From a checkpoint of a small mixture-of-experts model trained on Wikipedia: vocabulary 8192, a shared expert of 64 neurons.
Below are experts of layer 4 (counted from 0) of a mixture-of-experts language model. Rows are named router (the router's row for the expert), gate (a neuron's input weights, with its number), up (a neuron's input weights, with its number) and show model dimensions 0-223. Each number is 500 + 40 x the weight over its row's rms, rounded and kept within 0 to 999. Numbers have three digits each.
After each expert's rows: a language model's description of what the expert responds to; "comes after" lists some tokens at least twice as common just before its tokens as in all text. This comes from a sample of Wikipedia text that the model never trained on. Tokens count by the router's weight.

# expert 28
router:538462493526463537483593511500445524511520467491544521490482465475557510569546512574516459521426480479465573453413438506550531563478525496571524473465523417440469522543467425486491531491535510542446504585500531516587475496499545492459525424447534591552558546554444489525505523490543487597545534561518468506487519366501535490601508551515513498451527532487498481494463522577490505518501469470481502469453538453489508454508490478450552521480474485470494515366509488486463509532497437465494492519485530520448525542586463503503486532505474540531504479542477553466503484484531508481499533589526478488522493473431536471532544506555530562518455452478449482497494524494496598497474
gate1:511522491509520492581518497541463535539473472486528486508428505480497502570488476501421520497445563468484498505503499465580442549423478516522523482507499486405480464512524542470504437516520516494469602503508531506546480521457534468466595555470422579569516507441454521495483517484513519490479539549476496477499536485508546483532497541454476522485526508462464483572548503493556498490481523534477463493438477463515451433525539447458516470512509523556523437466532495498454495465488504487432466558571498497547465537538462495372508480441413470532494493530493605465468446517494500536549461550486438380488528482433485564503558542575546567456420513453492517521492478521460550552430
up1:492538482548469516581534473524473449400455474519501403419472472533474519550488539502415421460522476476461460534551523456478479505433455430477512477501498546506444510444537558426460590507523511518532491512547480534550495487432598552443538558504539496492438494477521567445448469499402522470476477475516472439473496461525526532524535531506457479495409503416488547534416466533535472528457492556426456472481520458515533430519460454473545456437434471510484521511480510431490531510468406545489475490478485514479492543524517484471514523594508432507535497507458507531554518498452538517525539509491514466537500494490493492517520551453485492552456444496491514463478573565488501559532
gate2:455503527450550533586477528580542454519477490555518417544474468492492494483504470508543521467513514493427515469477472471493510546432429561526461510528485504516453488459511488527458535437419445502431476537537527518431530515533632511482520542474551590444530528537544468503470514496493533459497504481517533567528480473481505463606504471492482530496535506516555556440433569525476554539435469565557495470528516630470430515458489474475434521520520453570469460494500480510561517445514508510487501562524516493580524537508493503503530483601522542578563526508499591474495475530551506560510537507519487508512521454495518560521473437473496514473518483513429470531492432507532545514532
up2:559454568480472520485509513493478426604528536508477453476502446500519549473423463472500523471528428510467536484471576535438540501483411532459534491533512467534457475502509537450456442476516570537519540587478517551453513464521611509534563538551411460508487507476511497452485429542526494514469550555487521520494527516462495514509486446543436512534511452504495507458515491540504461562486548559557502478502535422465542426501476508452479530484478506494491548451521434490533484547519481530409533460526541513404471519458518504517504522498517531479528517505499477479450474533496617453548505515505475517483492507545478536523514566512571505528531439444527484473494575509578605465609
gate3:459522515563487513545480530604395559491532499495558533483561476539505574513454542515541535534487545450481500487517472528481561463490574515478517488512458493563415515545521498536508550548495490518520521479459465493533419566463464430469503480564494565498447522453514554494520480456557487528634529460488526537503482479430451529515491533443494445483543516496479490549453548525508560512529441515560501469525548419517523509520492506519491468473522476521461467476538405466496520422550464497491448503440562529442544495404512524483501500511468473529469483456447499566543469484507536467510485558517529576507543535483478497436511543495557427541401503475458543488547419488546542499460
up3:510443535477481550520411486572507532538564474526552534570489570529502493518519526490490445506489491544427432477452470513553472512543470420519517475449499530491543500516459496512559530478489592486457558526540501511555510512461533453511492514523497512524490500442517518487494543518521478520552518482409438473478527585525492509496502488506513492524458532502497460518506568505474512500539451480482554474516431546479472444527555551537549473503588504565523595505505511448495499479540379461462482526576568513495555453493479523416540551502502433502440511558450527475503462571515462565489570507558526420532532446560527488456598510512580479569463466555536485496457516478529547509558
gate4:497544554476502584565551531525533552570514494474475487457539512497524511566532475469556460472489475532489560502494448555526444504536555408491487531474470415508574490504478431501530493498480508471524517553441447534510448544484493507455536511441497589554469505383574449484550526555433494582586525443564501517492561471482457491551514493483487564498508520511503488523466459522510550437541459516505494431602536540564542447514506471487555520479502459500466484532575473479495488423504468460485441458474523536511515496512477478521507579473499605521481547500440507476538495533501495532506479513539528553498520478535500532557551448458525555481462529422521491559533491540539575538447
up4:507466529482455541488482473480478511482547510510516516493511437562562504459475480505594432525531580591521486506529554499527408502499582497516572558507475485526513487605501456523431546468484592538475509492505509500439484495532501441529538481477468534527566534547481532518466403442509486439528454473426487538490493511471477443502481495469561497427565480457508464525454483520506423516543485469532500430485473461519467504499498539533461433539552572543454451501538504545531512469493490470528496466464493524478455518591469551502560445548511521493525514478457496508528453622529477561520559489566491475486548513503588484471444488489598553492480479555516530487528440445575511517484
First syllable pieces of names and words after a space, such as La, De, Co, con, pro, Ho-dges, Cha-vda, Mar-tha.
comes after: " ", "-", " \"", ":", " (", " of"

# expert 26
router:506561492466549548534535540576529531518548440477484521518540465441506467514507487513517516565489488517485505435425494505527543545501540500487443494505469535427427520568502457521464521482534492501493485554534473481580497561544509541434509533502485549556541507539459495519497516468493555471571542529540554521511423481527493395527542502385568448503516471490474450481504491522586525474516512539457496539542509428518508492560467437476529458461497507495486476468551427497518477490551533508549586521500620552471487569484432524574470576527515493524473515523452487422447506462554470484557490559530582461517552495445482497524442520505570508547533502529536513552537495570459529461547
gate11:559527505511458543521465489522510551509473473537487464524509468512532466538568524484498493544495558574519434481547458574484523496458479540548475487533561441545478495502412438428464436512553405542558514502508502534518515534496503504549494541549520540413522464462499455576480417495413494514512499419511496502534504469479449521547427523509541531495479523466508515456453444500624517498527465464462438599523537493464508434494495528453522503465500487501470479478544525505513544438546492503503526480467462502508602452423447472529462548491541532499513456592497473453477463520491523488497459595404488438492465460492486419526465548456548517491470558468449497433515516459518464492471
up11:518489438534551535464530535496493540493519446459505513476517518518481512445460520479480502483508505552446562465454488485451432446510541489477554500522564503486487512518583459563497477494508587523491606531563451545447492451396518468492483517484471476556483401508507422438481513545478514471447572511506533496516495488563480498515424502549489413496518419436490437538480494439516430525463547528496487484517429548525481517430534482511587514473536542595540493459432434520542503502465520550481539511466547539470449482503465472439520534522413464441496539498425563476439506514523470443462555447484481460527451533509469517453527500550498497503531515523459492537456458501563464451558
gate12:536484559387455464458558503556494503525495549554497481486568526505474508520476496602476523465449421497472498450446508493511508495560506478524479426505545496532545579450515535523522505562500503535454497469503488517463471528420412503486505453461539536440515535506483556441464473421414490537530550487548500412512494552490455478503506487481493538488538524551444462487517560468549472514511435446529527452463430521509532493526514473453474442503511534407470510497476464502514490519537483562487532486470519587544521488444504500524468439522559453491587434527458541510508473516574476459482527439580507532505523483564524552544491425483519509514527521579510629487520529478555509454533
up12:527473414547486494527513469474523530501535495489484500526524492521483505497522543447456554432478530475459493475485494469498489564487481488560530513514466503481475512507547558476448490480493517526493475550498424389451499573588493467488481469424502486472535481479379483475596553544480490530506576470569508537481472490547507506495479492494446445516554505509605516466571488503538533464488536492578512528488536521510528513545457478518540420508506434476627521538421585444529497517557479490532534550481500510497524511447550425528483484478479531485436470542529484510563460538409543471508456550538497557554533591520522467494461515497526483517561575496523529480526419545550491573508
gate13:509495506559582562506519500501563467411532499488505563536464545454498494522561459522525504500461512561479494530485456558511469485524502513550609517529439488520526465472468482415512500499490567540552555516506553511494489481608492516509518532470487528475483559450541570454540467545511464485483507499550542531531588499589473444498472544489446456544539419502513419462539491476473505487534486476573446534503511489505452424487469491531485431519538562495523518526494537476420466440473422468477502550584496546498547520532515467534464498537548569538584482503479543424480474485478506493547498587449508451437489526538465467440577561509477479542504506501539494484499565464455461446439
up13:500420469482509573435584434514554470451530494460546477495516514519487489521487565476500405509438485511466562449460444492541489505500505455528529495574473579500476487555455526471529515491468555479534442456460495529455479516497521470468534528537540483529511449564532500553426503516485460559500520480500528498463482480552438434495479486500497451477480478509457510430473492536496566616492534479505578434458484501495530476514481532491551430552510566500478571465624553491571517453594503466581478529556525524510484524505481485477519554508467490516482544515485443506464469504484568560432459509502445524444545548519543456525429507508466502472431494558543620511509534521510498473518
gate14:589473486471451484473506548523429558551558471522556469509478560462437494521454515460507508546452475495532490427454428484538513502484509469489549483364542471506526521500455495524518425549484541460536485513461416462481545483468513547486502437438531496529530452522530520513501497584504441500545529489569570466489522516480570522547530495493537483512493566577582438533480513518583498508491484522564513486506482513473492493500453402468501436547509474447531468426498436508510433496528479443449496528515534557523554529494507464457536451526577504447467524516471471507539600535539506572506511459491492481541486576435484545565519508539454578516488480542525445457535478497499557548505
up14:451503442516493440507488572459526497559528414509420551556451551547469452503430529471527486544466447480499449520449447482537556551521427432527516462474566535488446480545543554505379458496449500482466463433427440498557522471481532507489521488406484502473532508509504508470554554436471472502466455483548468513480514472533456487533504528506453469525510504472470445463518521489478582448568572533493437469467454507521493502468491495464496433492466486484508465471512439498448453567583522536520573481511557526476503519497467505515570465512486544501472545527497437445500528504501531486466577460500489442574519435508600542520484493483613469454511469491514510485508541533479464565522
Country, state and city names after a or the, or in lists and tables, like York, London, Texas, Japan, plus name endings like ton.
comes after: " a", " A", " the", "A", ",", " in"

# expert 56
router:532582462553489554471541569509410547535517461461609524525437489495548500491543504477531493571463506512501537460461506477537514526524514520528525555499482504477466505513473453473376569451517576528519453538536516550555475527495507509406519483499513644560535463531470479533531527432513487478554553562501548539531502467464568425517484563456490576480521522514485529535468523562484523519484458507522474478437491443489511473444564461482546525489524495499538612473543440508475500508519520493469541473561620552468485520499484458504493514532548469581498465566472489483487510459514484520540477543553510485538477490491486512490517517515487571542470495503486487476554445536518601469529
gate1:504448549433473500520562507537518579595474482385522520502458515501540546567482518487474466497477590429559572514532515517448500554489428575447498496530482441532496488540433424482545497544489530481572518543481473493475483521487507480538464512446439486518512458540471527484532527534485498520514476469569533461495542480526484523432472506454563495491557503496494464597533456433462435519519415507538524518480473509509526461472533526499524467484469543498527530514485502448536481465514460481490475469475498502454573443439543476493496535543424485465492468580483432518583429568446464497500494583432533568561447492572461538493517491520548535472508518519466513485567438571517457452492
up1:506539486528481492507455540515487533554502494545486474497576496465500467476536505552525442518476499471510507483525447453477468521506527534522512460480461514460577496471451477489471536502565506390524472515506519526531499477576488520617486502515533436500432528541476526514446461548528492498504540605505505570502584566480538547503538458434491589460559471461529496550478481545501489526508484480475562544511547390492509418500534543537458460524487523448475506538504436484477457522490448617434450417453514462502510469464434502473509563492571418529566486468508534504530429506536565533536538459425468518549542498513518507451493562491483524498500501536423535486572482455467474544548
gate2:467526568435541503476574493533471565534498505471556484624412597526527514486500520498545522454514500528444503485459517556545517478499533592463502534533505467515548564507489482507430492421494573568489451511533453544468504523495526519470492457469520490512432461490487414530545461507462484554534491510488512552492535504599503485513485538452498534513529520482515493545452503546453473511466495569483507545503482460477551489513514543501480472492533500500520549450485467602510481468594574471533478492554449547476469483552502487529471466525575454548535431489455504536575488501467466453542563456426452420532465461489584605546529518427482546505494540543497481456504495465541475522486
up2:518493583558520477532551485532535484495486529448582587516488434425537404526563556463494506454548408473513431502465417488577534499541411516496483483486576475465469457445534501535607496465513485459509521527518460555506489572510518521448511475534532485523593545436483568488561484496439541460512553553518515450529522445542530515527553511481488453519502506476509493459507488464483552528497492523494532536462474530480461509460555514522464527456479530489498454487529486450513492449542467495582489495482566534472510542504523539466499503434463486521521499507482551484611477473464414417536482511483482454470475522465452411475465511557538444501464508524576500435562515473506448467476
gate3:478552533520438420436478525468499499500501546473533540523493476602458508527494479489509457515499506481489500476473494504491474475557512493546512505540389436476551545487554442443500510519495606478559504448466480486520478474523512455521496521444510556486486449505524416526446511406442462514543479475516496540557544479441460459512503442477423540443554491472472556463464488539548555449536439497473511541520473476490487551467528520567469507550442486542526553542514544502451457478504544559574507456575531530419530514492550462469605516482493476597440470494525511539448455499534484509444573475457527468554511488495516449534472514509508538514560522482497454482532430513575592442509
up3:455522460592549528522504521449538509492459517447463525503501443497509496549524485503465546504490478484522545503377580485459428494570539530494562490490521480474555505471466465509497506483529443490601502528544489505430456510435550459503438417409477445468489554423542476528546513483469453512485529512498528513517498452454511524463518471558472516498530468532541486521607477455525410529559467503497459465478489537551503537457480465461529475441450490574504465484491458459484552507527590428436529428476511487494475510532534445505597503524422505451448504450552522525500468496531461445551487531498534470503431497545543556492475520460519501436521525476484516530475421579521544440506
gate4:592501541536433457493532494462488529492506509454508464484515477572507483524499471466508494490512559450458662453547518479502495586516466470544561514526513513474520443465517501472488594578527505532467478472453476503492504491478586548408505535467452545523549485530558516482496493511537489471536504528548477507507506465449494470563478497531486596459539521484445551468507522583566565543557473411503473559505483451454529476494467510466533559482490501526401488507524499515524491465408468543506473411487512530388503519532527496503559437476494550595408475477550531487504483430467516504445512545511472548494516471511514518483511503450478510486491540539504460482500479533582549457514
up4:463543562543503551458489482533467550533449519495545478465500492503486474472574452496620457504422483522516462468539495449460481405500455501504502457490486459477519523579506475476502475493469528438517511465507505498421439557468561521433467493507516549527525522501487528567592505526501447542491444513537488491516542613507402417509466598447504482405561474437467443458426491578533538520480462518505498493499474547475495485474539465476528444537526486508468539478531517489442516434447485465505533474487520451518515535437491491519457470504543521487495476506472509555448587442556508570465496470523544483548503535482587475467506573460453451514523570518536470493487480527463486555438
Opening pieces of personal names and titles, such as Mac, Ke, Tom, Sam, Dar, and Ma in Make, often in lists.
comes after: " |", ",", "-", ":", " Ma", " the"

# expert 23
router:504488492510430540482631508456543494525555478491496546550442466511492488504494514482448493493482529468466501495548426552528495489453516469501449526455443459453441510502502457459482507498557578481449451515489495499595451471450497511485472455518506495593607569520500510469518575453569527584535541431497533499498496493478503441486474535462513500431508481455445512532550543530504503487504503493526442463466573430503504397475493453498523553469536515579469540477473456458485515538485508546553501534545561544486516518548471517567438475519483532546535529522461445460465461455534542478539570543462572408514455478417576532470478478440560509525532515502472475511522451519525514428511
gate1:492495487527456512512446413448530558462396534467492599465444503532458506549576452555402443511459493522448440577449505458535508563499490533527533473397470496460444528449487518540479491479538463500482501506570536506519495499465449493526458479488483569475463505492517481486489574486565569499487487517511514457450532450474427432511523468494400455451508429479486474529459499522490531445481523485526516503497535489549551496520497444508459450482544422528487520597477544493492530532487514477496526490482538507455462469576463442513467532472513435469526534557523577512506524453460480463465502503476533472554536462482561454484560523502477548457582491586447550437466472539477557477513
up1:449477486605512559500518448534542513522529464427416470516513497570449522542552463524480486518543454459480471488526492521423458522522522457514522498505552461471415415429538494513555478434541487483455467481428463479590483503524459480485442501400505519538544569587427476529492447506478552524454478498463505514518502537425480523482512453511519483493493471502581469518451552434468481503544498514586463489511512481509541553481510483532522483472465479549495478502467571432525493492454514512508430482464565525597503525415560394523543483478525516499552464494562483505476539470468491510573540482501480572534494488484585554527491459513511481445454477412472493512485493482520511443540
gate2:579524517456510461543523490535542465489537500523492509529504493526434459500503536425480483487431423507488488524474503494534524459478516550522460565474571604540428506443481510506526508484511514512470538581507484506510440483510497516481531467543514550519509548483518524500551375541558477451510562464458599501464420554481545552522397557439474417522538452561534538460527496539542554516511413527442579495538486539519486597456498515496486476529475513480530458478542535510505529539492515551556509486534542541548536489543560485461519475445547534483517520511524467458440441529480563590515428513547426540569512537541522492518515491482503493509478533568555546553549491516509518487531
up2:490521490510486447441559496528523470540520467557533507519523502436483528468504498561480430506449511505450490443503484547497478593529501424487480494517537466538503462509548438443487550452478534507516510449515450514489566538551457516502515528471452475556518514501541434503526500525514480405531485516515528523526547476503537483543464481604498488526517454515577491468497523458527561393504485481489488522478530496519494451502470526437562469514536498503458438497466601471462468500475516464459587539569543524514466466543456465497441528520396515461485529520543554520496466459426516422500566536455531406443446495525514514537511614459489451531505422530464462457399437460509521442473
gate3:496552548575531493438550522509547501517586498549513474563467470482547608505535575421413473533447510530507484551456494533452551457465472515494482549498504488436465549571548524532491434552527507451527433460517502450496458491521486501454538531524484519523524504470451480475514484484456529482515516512576516422528565560506499562558508551506408469513492514539491512628498525430506524512493474481591523523490498485492515410465552476491449487530475469519525453496540505520539517484493507467434518548433474508526496526531536477583498497554519470590458422463459523495485464443461471468543512527497467480464489466470526525520457479515560491515532516480494521483511521577597487508375
up3:531492532486527463514564537471426547458521569446555454557415532553469554538474537545436526503491525551474511492510503544530511490450490473506500505570531489490526465476530565391512541494515512589526421506506499501505419499455536536486526510533458546472523542512508463479475507468508479494565529530471487498451487603494513458540540525530462502439555451499509534429550469525482474513460452450576417484480502495490529526485498474506511490425549542552488536599503537525496521508419509505536485489553440519469488511546496527530494498502508538475399477512502502525493472460485560490475520457526438493505453457552501487482485438536439522511591454446629386449474513528508547475581
gate4:433515476522457474511540474474499524522475485409467514520509472513458497498510497525443438518496521430535485487432483466515568529444447495495522539542483602543454478489513564574505491455451536465445561564456480485517467482436435519462486548550575500502507483535557480497500481487480500461522502542467576411458611504502532529486472503506438429448517479530556527577521490536439516471444454449511495486468486479512510510494505434513534533443542455549536523498445503487458478425406454517556537505546572577482520456490535459451511552497500571560434523570554493515455494526464462483425498553512492489482450534524525494505473578488504583492522550493548521528570416482483532486541
up4:476538453538564530479504523485560528521456477460463500570498511487554525563555485424479508498528524505427583487548530489499538586483521526573498513495508493511462515574441451513491512485536531535534482508511493469523491511548507531500485530463481522545453488454588502464480489544587528466538650562485531516516458503474470429448488472459551481531537484502482462489524547569581513616479496540410495462492471543504535531460480536461456562495496490476525477481440479417485495455530524450479499476552515466511562521570492490533473454550526556483524494455491509536489489410500507533552486510538485451453499579428465617469455496468474484538427491452497466499452519578544485473497
Piece lo in names and words (Almelo, folklore), words like house, place, live, love, and scattered function words such as the, her.
comes after: "|", "al", " the", " of", " Al", "'"

# expert 35
router:530501436514473502474523527528429523473514474417593455508480472421554476528560563512507501487438497547508584503499501477581516522528515453504485511502481487418491444503456504434555459472547500502477494543485515550574452541481476502463498479421546533510533529518488480482482547397483420535565438607536501524583436487490497475496532536457554488433520517510464465477472471538466519423600470528535464518475500470511516451473525518469464480560554442475481486516541471432542509560495471551454541528507564548453433590470429510534601499510461508510450481467469442459445498458489490476552488486568499471495460445476530445495534489512535515505535518468504530525568461512468489541474
gate1:495550447482499503500512468508465478462565495491488501452516494559558492482565562482524511510479620482502492498478512523519527485519452504541499454469536455470513483491401493432549534478554515536541498462480524515501585563468495481524570479477451618478553474489485515463560551475470489585480528453541516464552473514505516498423477475442405497544535512422471531493443555499515507434489457534503400470498467500486547519554484494454486515461480482432483398493612527577484439481545515434415450530514464427494505446492498505531490429565513518531486556552524561511461513475541464546461567498498515482491442478495493522484496445539507466435455560461527556463537499541517508501526
up1:510440459482543524538508456497445483487514504509487537528509544453514469462466502479520472567543458449579467459472541478449443529466379506494466449525486506398532455483421543540514435538463577515460511524448464557495451532476557498418546489468532490550501513538447489485503500475515502505492536408532422487516464510489532451540518503536527489546525487579435484482485472499510463548497486524474538515602518444477440368409539483545508490486494480536484540497495511432497455506476485540522513491540510501517506510538530514445578503493460418528518451503534499511580522496505472429473453464558373412501523484511447488522455548510550521529575456485509510515493520463445521535495
gate2:456542517505520517510504456541482488497512456483535473505521499456507511457533464530491356512498533506463491564480500518518540570439483483479552416539496523486417399568514459457491538424485527521583497516525482495560489486532521501508505453505407522481536470593544459514500470498548479476516509491506518500515484597485459478491486489489425435573545494535553498475427488557457502480500531543492419457490485483530512478473483554454480443491501529524482495594524549491545503520512531490478479547543497503478427532394486469557538543550507484488486500547536471406511489432475536507488341542517486452493518427541484577521499478498495485478538548430545529488529461522426522511496
up2:480516459525464448493465560492443529520484444525560482481500498496509487494549481488553467485517474505498593502442490447511439530439471450461499496504550536564529505512489489524487549511579510484477527484485466462500508490526484519575496479464451508510537473498593512467505475472492482497522514519539523557561507541433454508462523482513601434507574466545521503547446527491541495480549442399512483584525506550448475448545543490461560493493478473503424591461386600439488518519593548467453466492452507493521527522482464543567468500459508448483521517433527561470532476535542537545486518546486454501474475486458565535456536467447424504510448542557417501455588469546471456519478
gate3:535484474567457496487502431496462501505563521453563509487515519582535480396514544567491526482520523514462497605492496460460474446474458524543430453465517485478536467482501519477575475528520423462513522547504510571510415602496448499538497497472509526472564508500488551476485537502491554535490521476460555466526443465407509529527501572480471523488548494467460450511535541491477560478589476564476488474462442498498529574523502451492527506502480498425457418456502539530464484477496527474480505507453541557505441491501487492396427485472516511509452423524565455499397517449520490450507455452503488482571454410492460558504561463447524502480481512446503559534531481552509503502443
up3:507493491514552557453474475491537474470586565503503505483519470527524488524463451477476541565533451518493507477526495477477522486504426421424499530508534554522497523529514493495509567470572541520475471532524544503513506506488510517525482509558388477520528453479465469414482552507459548531491457534569463508500539545427483475442500445442506430465503468467494561509397513480578463533475530474465517465595505513488427527528531389507437435591502551515431480465535509556446510506515565378495432558500446505546480409489539502492549493496502583461446479539522477512501506454454532534606509457458487497462548528460484490565472475490462491503473539498477505456499483537481512504524
gate4:568521466515480563507515500537524493477448459488579554480477547514556429539441487453444444488499485501481468471567532518517443488543498454559569520464464441527487552476431532453498474486496536459517401466559411481487447455473551550446480491453498495492493460417485556478456526517479471494515503598551495487506484449534566490497540515498441542452489504536416500489469519464445573520516568477418445565455401562481475525508532479485481459525507520495562450482561458486482450495495485475440519473563529469467485526455504414468475542427475450518470509598499439479461492482477568547519550561497537484511547456505437498484494505550499500499526555580457475529450477525506513486516
up4:496488488528470568486476536558554439467507482508506408484487490472465522478486543547523504495483371564467495542465474431530473506508523539472562478491483504465454513475523518466534485436427472521566494556564483436496471462574520510498438518495487489480475541506450486526561489511517455474536464556364427536458500497550472476459473532515526485437510526496496458504507530474514484543492453479587496433423498530560542460499562496506504466471673483465480532514513526499556472549496520505512500557550578453467493523501411530423530397515479442537483524536492472500486468505583456494461499442541498545581482480447473522506513499461558469451539501486520472526482480516504503468482
Single letters and short pieces inside foreign names and technical terms, such as c, el, h in Tiszakécske, Vukelić, Hapoel, methoxyphenyl.
comes after: "1", " K", "3", "po", "k", " Po"

# expert 3
router:576513510488489500529499552521483522460502475461522463556410471486530485536538464518541509547503452511515575530501531480573471528397495507515423516503491456509510514592481560447455542454567474526480456508447509442516477523440447547534570509488525529526560484576578455519544528508563471539535524523524446521539441442468516406521495522421474527454521517550464458471509543606590504476551448487522524538420575449478515449489466482550554436477465468528478514511430443438466499565449560450504500535542526505544474565550501520557536461519514492500543510488492539466464445502537557482466465471549554480533443508470510477491557500513531503491492509475476516483518429526488572532539
gate1:586490498507490509517518503544546505474506465479517512538491484502466488512566510542542483496440490455535477484518474434504500577459473524472465453444435501502465445499423554453511486492530525517444457592407587488526460529489443430503510518524429467505507535486502529454457532540470494429562459465453429536474526538489433452496487546531492472493521447477498455485482497478550531469458459493493414557423397493484512557567502463563510469566492480474432445519464507452513493576523545565517501527523491447559407548444530453517557522445508561499528460404492494456494529464494562469519566508486454494591512538489452477471427538482551452500566507507464539545501505483499452484507
up1:503480504528567487554595496489457509569501569457527511490518438528486476445537471517540524512545546539598523519407500537489511478504544470508487536498507486454506550564555510549535444512545511483550497451510513548505549453504520515473528480450534527520441473571451473568408488501475527537540482516479440507497568452517474581481516474410508504494517560460491493494444518494507393464568487477549526448489431476496483490552483542544508485519440529516518519541453389488481518515500490476409479494543514539471557508475480554490546575469500494492522558501514519436518549486536446466472570445431500475494546444537514481484463526528600545460451496477600469534468448455460514525572
gate2:493522453456549469461524446561467521571543583517503504491531490446528513459578487573502547515531472478516526502430477490494466532470492475486505559580460526443586511510504469484513490471472542479526487551516494452436504518562508515509536551450516508531509541491580589458622470437480491514453476495466469560440475537516483464513478458446490507500506469422447509424521520461471525453553465524470502456525516525487534517511511562498563405516476505481473532493498531493497549488548494513501552560567489539505508539489541499493471495543420481552510516502583557541422506570539454431481536450544478499497513494552468547432540499518480507580523531575489394437535486494607494492550
up2:465494510466450534516502454547512499418506543424521515526510564446481471615529552543510511504575479532534535442506542486525575442508462485449490539487437520458495484466492447506503522526486515440532415468529501425487421415384481532536555418477519466443474499500517508562511537497481494572534479555493485477534458457440495461514420484478533510447453517500527545492539479383520532510530453509496552426475530527493465504542494484510463483521451493552531478472490478480473508502594504467515439515484477484499510443495470530500439523539470510573437443525484373512499532512499545493513402520537449425511512467492538490490539567489513500496480548561527532555487495497466428476476
gate3:566599503474458439450514464437421453439522496545471481491505467538502479499511562511486521452497504559441486578409459482514521554468465508498560558540440509438492467508568523513474549533518512435551442514511540571507513513535527514499490510518483495483547524571465513479597521450476478465491500504530549607463524546528433470483475516457433461473552480465453477502479497513499506522567489532528512536430455482578518562451544493555499516498582496502512434473513492545452441520513564536540507586547544565545496534477549479480537439504478448503452488516522477527488419513601583494492491458517491450502480447507577441474500458549556479490546478481455473509532493489426486481517
up3:459510464466484512562477549470534523494532478528501466522570524429415473489482487468493491529428488526503502518499481437527498526477538524412477440532461465536482549402538463414498460554510484565519533498491494499506480545404475472463572413508547539508517499539509464494497491459521459454494530477512492480500452428455482452427445525454555558495524562493387479506506559465423518580448494514456501565489485480496515474508496525436518522511480539537487512467585449541456521395495486462483487509480508453484523557473455514431514477503458481509432463459489511487479520547574536519467531508510618481519452411516510474539526543533463512446555493464407436458538518556495460486529
gate4:453521526431555546514497508534492490561470411485483458515487527546502518561477542528546418544498507496500496471504544500543550488490514462522483424549539483551461535462503495475445503512517448511432464492541530456501554442511529514452487529488485495535505419461489514465556569490456518471542491486489495467484533546543430445478607442392510557464551543503513509433511477572500449547485452540457429468543557460437567481514562479498506416497506534500463459483450533487413565447516521544535435498488521550472522489454531507532535496515441532444510608553481433488533531439495529473514515463537525506493449524478499429491504520456470569515511562515506452492515463516424503611499
up4:504488517482467459520556515488500509457575495436437558570543464487606445566548467525458480443504497475483513544504513490472491551522491525480544474521490490484532459414528450487474531548512529566479490480568488537483517463531502521536603435445549508460527537538486555518403509495522533517520519434417536542503525459494409530539518534473538497545538453490508430555499487492456523507482521491507510576559493503572501468498455528470566481499525527527522468423509399475476437643546511524482515491552477506537587520533424516521524523543472552503493492458466521457434449500503550508519561469488507513474528550487568529452464514466522412499464490538497511524561437480475447468528
The leading 1 of four-digit years after a space or paren, plus surname-final pieces like ter, der, her, ler (Binder, Piehler).
comes after: " ", " (", "–", "°", "′", "op"